Below are experts of layer 15 (counted from 0) of a mixture-of-experts language model. Rows are named router (the router's row for the expert), down (a neuron's output weights, with its number) and show model dimensions 0-127. Each number is 128 + 24 x the weight over its row's rms, rounded and kept within 0 to 255. Numbers have three digits each.
After each expert's rows: "comes before" lists some tokens at least twice as common just after its tokens as in all text. This comes from a sample of Wikipedia text that the model never trained on. Tokens count by the router's weight.

# expert 191
router:145079124127131127100096106133108104152108127190107111104119153113142112124086141103118131101129137182124151146128133101136157116138140151138103151085111120112128081162113134165152109107127161147169147137125132141111136147120104143146130099153104147134124160094116095135129164156139185065102124144162122070127132141117103153118116148190116090082117151125077114116131130118129142124143
down0:139135146125113103097193156133145112143152126131136134122126131176097124123130114170129159137116140159151096118129102149118113139145146052117082134100159097124110111135132149115126140105136135165110116135100104152100116123093079177159103090117150081161145137118106141116104145153123162106137138117095112153093186118115083128130155117144123123151147130118137136113080181134134159132106
down1:123124172119162133131138160121154094187148131066145137155152128135113150117095086142100125154173117163177133125133134122134155101142120113131138124116114162113051125146132113128138136158146128124095142111128134109139120100103124131140100113102144104160143140111144128158094111092111136113136173108100116162054136128117142101132089145130131184096162122148090118109144118133128115119161
down2:146119107134105160123131123077126122131098078133129113133096116149122083144119107121126068127131153124108135149141148162149138141122133109159162133165154097135146139138114129134180093120177146164171150141092155093098110130127111125146097065117120170131114113110144150077146107096127101102104129115193130150141165183175126139124138104104110137102142134130098124133112122123131128106120
down3:132112111132149126130111137155150112116160146151110165140118129056109161137094107098163155166098123153119103156147096132134116134101095064124107118143138143112207126126153130123109144110175086127151114112201117122098117165139120113111138152123109158102110125109114134142137164129111167099144147131124118087161128109126098120094162102163114113121133118148141163116103131142108126156130
down4:129169108123162165154143128150120135078140115135133096109140095128169133102089147129118123103085150140132102120173155147126132131118121124135130167147121181144152125088136114122134165121104132092142106154115176121089135079188096136097121147108140093137116123119141134148172119074140171083105143106121127120128105111152122143141133140097107153163111122120146094134135119118107142078176
down5:124112118104106121107074112111140151096153137125119114182096102092134145154158139138141123182142138147177106110107095151157145150127126147166116093120107156123135120081147155124137159155136119153138144164128120093131094091167098097146139111112112126119115143142139123182122130084130118070095072111163141108128137139129139146120153119071125127124168137124118096148136144153100150140156
down6:131147119121149153088147138154105175145115133116126117137147108105133127104150149124107163118117157147151115130203130117156117133091149055111086161118146115095133126162187116154145122129136165116095122138159114145149148128129113115152083139121164089175141134120113181112133121134120098137111142119082146146106146147092076135115124129113127092149094123131115146091107119135165117114099
comes before: " |", "-", "–", ",", ")\n", "\n"

# expert 54
router:124145127145135173135151132114155128124149128164109131106150127152174129119164132119087122114108065161138119165109130124151159083120165098118105146121144119115146138127113115120114133151129130117134125155176135140121075087115109116167169142166119144123163150101130138137135135125129135115127134137122117077066109118089159184134090162132110182111133163129127102108094147103141186111141
down0:118119081129107125156153113137146140140141133147146137124158140151110096120133152109097102114125095142168104099129110106137128135098090123114127118146143138164091107148141183140132148114131150125098130146165127130091154161129140156144116150120145099159085122114064091104123117080178155122085145130188115135144191143135102103151114126144124104114089136111146102101164142143139087122095
down1:124144124141150124115125175137110162179100131088128090140125122133105120133098113159125098163126098183117135163094135116142117119137144109129133115125179156156095100095108161138088089146096150124094132105074139147135165097123133133186145145132142132156148093143137133121091102131168144115160148149140128181112074096129120161093154129122087113140153112137128104136128118112098123126135
down2:114147103091117140115128161079136137127108151137147103156165136101136079103121120143140165106159134122129134113139129124150149087135130152139134157148125130140157080117108094158102139143092142155136129102105169115144144122099138122148132116132088099139080157097106151143126152143147129083135139140133172071171121198127103103117127091111161129099125101146145156113175136138092124169111
down3:132136137136113143135165118068150133123110119080089132129152089132182114100123114141145175133143121132132138105144114164133109113123152126132122092109079128140154093140155134158127119126168131135119124116109171129125156140102142142135088073110123107137130163099147150123105088138167073092145173154107128110125136136157098087093174130122132121126113138118129137130194147095149083113133
down4:129122149127135147073142147179080134144137105070118104154128141150103108141149123105130157089134120134145107112170136142101114125144148115139130156153120130142141100119147138152123153156139126136136132079155112117122153174099110150131117134075166104138113124164144121125081117151097150102147149138139079156091112133087129124146143113130131139095144150150114120173068117067117175109133
down5:093112111141151101166127111113086148108125139088103104113128136104082082150108162163128141114137094107117146152106137094131144149174129094130108128132124127095133158132123133140132128146155147161122127109165106142152162109140199097104146105129067146135140158141126158098097089147135135133145134149141138128153133137117155082110131174094122098137168116093123145124181154120129159128089
down6:116119145104126124114138131135091145101136132123181112133140110132119145120127121162113082087161133127099132124085111146188131167160167107143156079132095126143116097151127164138164145119117140153130169119104149081133160114124171131141116133117143103170100147162126112117156095083111166101119094127135169147152127109127131107146121134136133096088089136132135134085062103152140115143113
comes before: ",", ".", ".\n\n", " and", "\n", " in"

# expert 37
router:113093165133157131129116112124151122130160124134134099105124148094144106082094128108128127081096151124141124135154079119119136111137124109134134137099158123064146151126162152148139079111101118113148143141139085112122125136129149142132107114173120137156148173075130130124120150153116145110116087081143126142135096094092105095142081137166134182085136168098126138100168147106129142145148
down0:142110137100128142146145125122132152105183116117102105113121147101103183135127143124145145130138113111118120111159148155169134108115156202128113121140121106129102145125148123117136125087171100113073111125110149113106152112118128126152119137146156167158137152077166126154144148024096118129126134149095118102091128126119117128127136120132152116089144119112091128115143163135105150176139
down1:142152145099113116158150158139130122178113084125147133127161164088120133101077119143144099108109112107133154110149160114132097100160090121147104132126155133145128141150146144158164132134076097136156128129106157097172129148143103184156128131115129159123090130126099162115125144153124120124137135084137144118105130174183111105147118117079124160109100136101137138084125114125112138115066
down2:146105135116107101092152093122107108137147127107146131103150119158121146164107152132145145106115138091156156089112114153115075103128114149153120063156112148105105127129118140133129137078080143127160090095134181140134117148141136187155079124163142170145115109120115168116109170125153121132108140139107122109159163084118130099090140157136164107149126121131131152148151142123143108129095
down3:111140139126152115159146134073135132121094124140112133112132163115159117119107120135139152185115121033085132103114113103166102129137138154150133146147133191116126157105111093118085107118114125124109147128117114130147121122103114146123129123184129116179106151091146123169145099156104097146135154094168127155128111132153102126119076098119137109128142133123144164134153131126111168154105
down4:073138123121142136137142134119104115137128128125128107145103138108154170146121153116101158110156093115143126125118091104135096164140111148073145098162123144131137158104132132091127163120143077148154092162143117136178086153151115127117159133119126164106144125146124146104100144031100146154125125148150094089114114100113149138114139135097122119158182121145141133160151133143108123089129
down5:128163095099138151161139141092086121118128116118117154089129134134107109146158122114133124139165133077172182128114129119127129126134084130146132113120183131113176120130130111124159119102122133124090095118173154138174135121071096117143125125130108102124110133125112121127157106064083146113094097142148164131112134110109146133174133152133092133127137151143068113141153164150151161117154
down6:096156158179142072151135121125113110154118159118124124142087166130168102133142128143113119125122141064103103097114101121111115147192115147141127114115116193116181159116128095104102156098112119113146185142116133138179134097134151118134122118133115115154149153131126104120133159171150110133132140098154098145139143114091101100126143132068129131145110131111119161108126145109106121133106
comes before: " |", " |\n", "al", "/a", "u", " —"

# expert 113
router:150090125135131084142121102098158133131148099130147125129156135125156110136142096121107176122104114141114118114105112121132148082146140115118138135113116176092159086165088121163139138123142142118126149097128127194140143149123110114117153121172143127132128140166084107135169146122114214090097114118151139072121147115150157159152105147186108128116137111096122156118127138124120150116112
down0:082098119138097096130093124131167141116128156087144137188118130081097156107140147117133113142135107118120140118102115128152136101142121185160133119128147131113099112140153138130122095129157164134138133112134129166067145093090177126137083109146143136144103126123131086105099169127117162143145106140155164138148131085132166147105136129170141069124154118139127159117109131076142133141119
down1:170163112130142131142119151147141165117143130146116108143154131109127165091101151118116108159154117126091127094139140162121057124096072123144131062112111126137122092081144163089129132122159129108131133142122100120123125119112126160111087133105083130130145099149083113117138137153141117136120098160120146124138157117142132176134156126151141116193094135162142118113150140147156098109082
down2:109144111132113119117152128122088166140133116122142118113112127142140121131145144121107172145119210141104127090111112127116111132144138079151087125109122112120129060095104123130137155096145140120111124144100106140183132137168066198142106129108144134153119132099126119138156112158159105142123112111127119151161135178112108160094164107136136117127090138121084138162151116096142149139151
down3:144147113103103131128140113154098143115149128147123111160084134188153110138113155154135143156110179149092098099108135139136113153154127117087104131070140118139157075130130124134112119078121112138121124149118101142188133117149108120137123113148128132162112094135147106121138105148156112154157144106143106121126132115132142128139114098128117117146091115114085124147139166048157112189169
down4:130119166102142078124114174148102158125121108107135099124126148151082154122101119126147146191146161170112113094130144123126102142097110100143143124108124112139109095098139107105182114120125146120102132161106105130138107125140087115124140130103138111132146142110076087137127125166090145129116085156119144184114154128136162164101203145117117126148105146142132156136119136109173106121108
down5:102108132140179153134117122121119121129129149161144103145122143140096191068124124110135105113095163154125165186147142165141101113131145083128101111151120107169124154140085078136145113127144166103115085152098120115138111130142094096124141150120092120156142127085157159110142101066117099136128139090151118106141091137123130156154147122116137123125116111113149122133134152172102137139154
down6:083120146130064112107099098150125111142115122117075109120084133167140103110135166124144149154145149141114102159125115117136147140136142140121115128117171151132154134096123165106110129105102140130069112154123113148099128128194134143094183141137135125111103140086160134135126135183148173126103113126112113161136101132147155079129147110125125149139068128128148164112114103130101131166133
comes before: " |", "-", ")", "%", "–", " |\n"

# expert 79
router:149101150144111105107146147062151163112123156152091165110133124111123123106159147122115111094134121175145147161111139132129147122105154119147123162105137098133150143121112123125121170122129131131101131137176150141104088121146124110182143096148133123131159126103109111151138118162119131124098148099141145093056145121102158146147075147195107155128069137154146127130109142132135153105106
down0:128128134106146144095095137140103147148108102082151158092139151113104102124169170125129106149132162120133142145136134118139111137130118107114114130132173116123143158136105088171088147136116105103112152086163110093126133107126134125135120140162162132106140130096080099120148119168162157132102139085140077105143142078151140097135149138117127103173116173173172147144113169091118123151111
down1:150134157108093126081143127151141129125129098146067115105160108143149126134153168106127136164129119123167119151162098127145117113149124102118134136166185163096147128120093157137125139125119161082106140099116123149135130133168125095162161173134131136119103154098078104113148135144154127092166086145116134087115108082147115150136098121105159128134074126107122104151149148105157144141105
down2:107099116123087073101159159169125139146128139111141153146117138090140125155156151140135136141085158107113118099097103121167163109137168117143134087097119136145091134068125151155141151106150078137125140171156139137139108110132121121138111133120117137166144097086107071116134149139136107111152064131144134114093174156102153142135164149123083164119119135107136130123124116121140137159120
down3:071149123116143133109141158126148149116142130153085129130162122148153135128122114111175114127120160116137111094172116116103105164113132112116166119171126140125121094135099124095089136134077063125144149078118092137095127162134159133125142108107127120123092103121136113163128116142141116073206158118104110151106144101124086113118132110117157136141169149131138154130153143139130137170153
down4:108103100109141123115151130151125108100143169132094141129145129186104087098092118130130112153138166123127154116127125108163177087160078102125093149136100138132128121127107107144120149132123162149131107139146132140147108155108105116076107167145127079119078119121143100138136114122128153139131111124138151099127152162148180100111049151188147154148129123161142148112140124152113121118119
down5:106148135147097092084159119117128132133091122180104139122116135124119077085131121099151120139161153112152130157064127118130138111130142128120163102154131119147148137091116088140163154135105134140103135158108127165164117140127149145120100106095117153160111097135118096083094115146178087137138109148104073151142141120129172145145122117146105117104114087134138183157152143129133163116139
down6:141127187125094165129113140146080134123150102122123104121122129150099109171163136117147150115136137141110101111164140092143073135157131074095177140130155129100132115125098135113085125106133098085159145062149148094107082131152132150127132122131144094066112151130117142145149143179167126100133125137165148124117103123131162109116127141123171113136146122139149163146119118104135134126125
comes before: ",", "–", " |", "\n", ".", ")\n"

# expert 63
router:139092121204132122127129090105174143115174121134094151132154108117150122154094115104131126134152152132097097130121122130103155113125160146097131141128143138120124153161159118145139111098149110053097146095108140105122107140117140168146159131157130155134120152146131118120091076118130129102109104076124120097141108120117134134142131134195136152099125159121144064153137162145133152145145
down0:150128075092162094094136097140099108103165152136137132107158135115110124121141113124141111116126150167130115134103113123132144139151137084138113145155146136126146105146127175107133157127111166098117060120091146157106142121132166142152179144139153141154072109070085123154139127127121130130148120125155145153114131096087175081116135111150147141139143150100090128118134152124144110129181
down1:170121145148155088106161132115119108175149129151124091144139123132152119122157121136128163122083154127104160162132138158099142108122126084154118142153160107162106150136129066127105146129143149098119110131111105169121144097100182134136117140169133107124147102108144122114141090119132101142103141164153149082111123085114137103134095150143107171092110126087117105108095161161121134146172
down2:119173137144133115085107159106131119117116136109095082092085142136142130166145125185135095131099137144157130139119097142129081137104135138057154126128120157161192160103144151103142109120152127187149153129133112087119090144090123144151138098049105132155152093114119155156133135124125123098117123129119155144133131135142155111161102113127136133114125119147118132131122135110128144151095
down3:118175141146146126142147192101122129145108109101133115155130118146112152143132125158141142104122086130152134116149162083116114141133135121068117127133123093088135101107088119124117140105145076160133119144169131180102138120143143092103103159116121113118133105158167131121093149140113097155188145161096144151115155161131098129076162121124137127111160111173149112109108088135122155133141
down4:128165105111163135146101126108137140122127132117147178155129114123148155099140163103137144113109094131127125120133114145121077092102131150107100140128125133115104125124107150143089159121117148165150123108172115141092142144129122170189161171177100107124100183088122086114123144132094149108152083096125113103105138112112145160059151123152113109155156149125144118097095129142142133135131
down5:125107164170108148153108110111121163096124107112102154131108160127147133076103124107116112151098095117114146192110105137133107117102131169130130076098097102139137105125130141105162158139135109114148168138110147120173143126122146149154149102117138123134131113140179133126168097116103187138108128157161118130111119185122147123149154118130104116104103129161088150105109082159133081125135
down6:136137133133173152118091120104110155132102105143125131129160124083156100138144155162132150177107129156147136132128129126146147167111128111060095139113130101071115123148150136131121116124098123147118191141164101138128096132159154108112124148115125092172164094106137102115141139138163104123118104121077138127094162132123120115072146134086138175122093158120132125113112117162126173125135
comes before: " |", "0", "1", " |\n", "2", "3"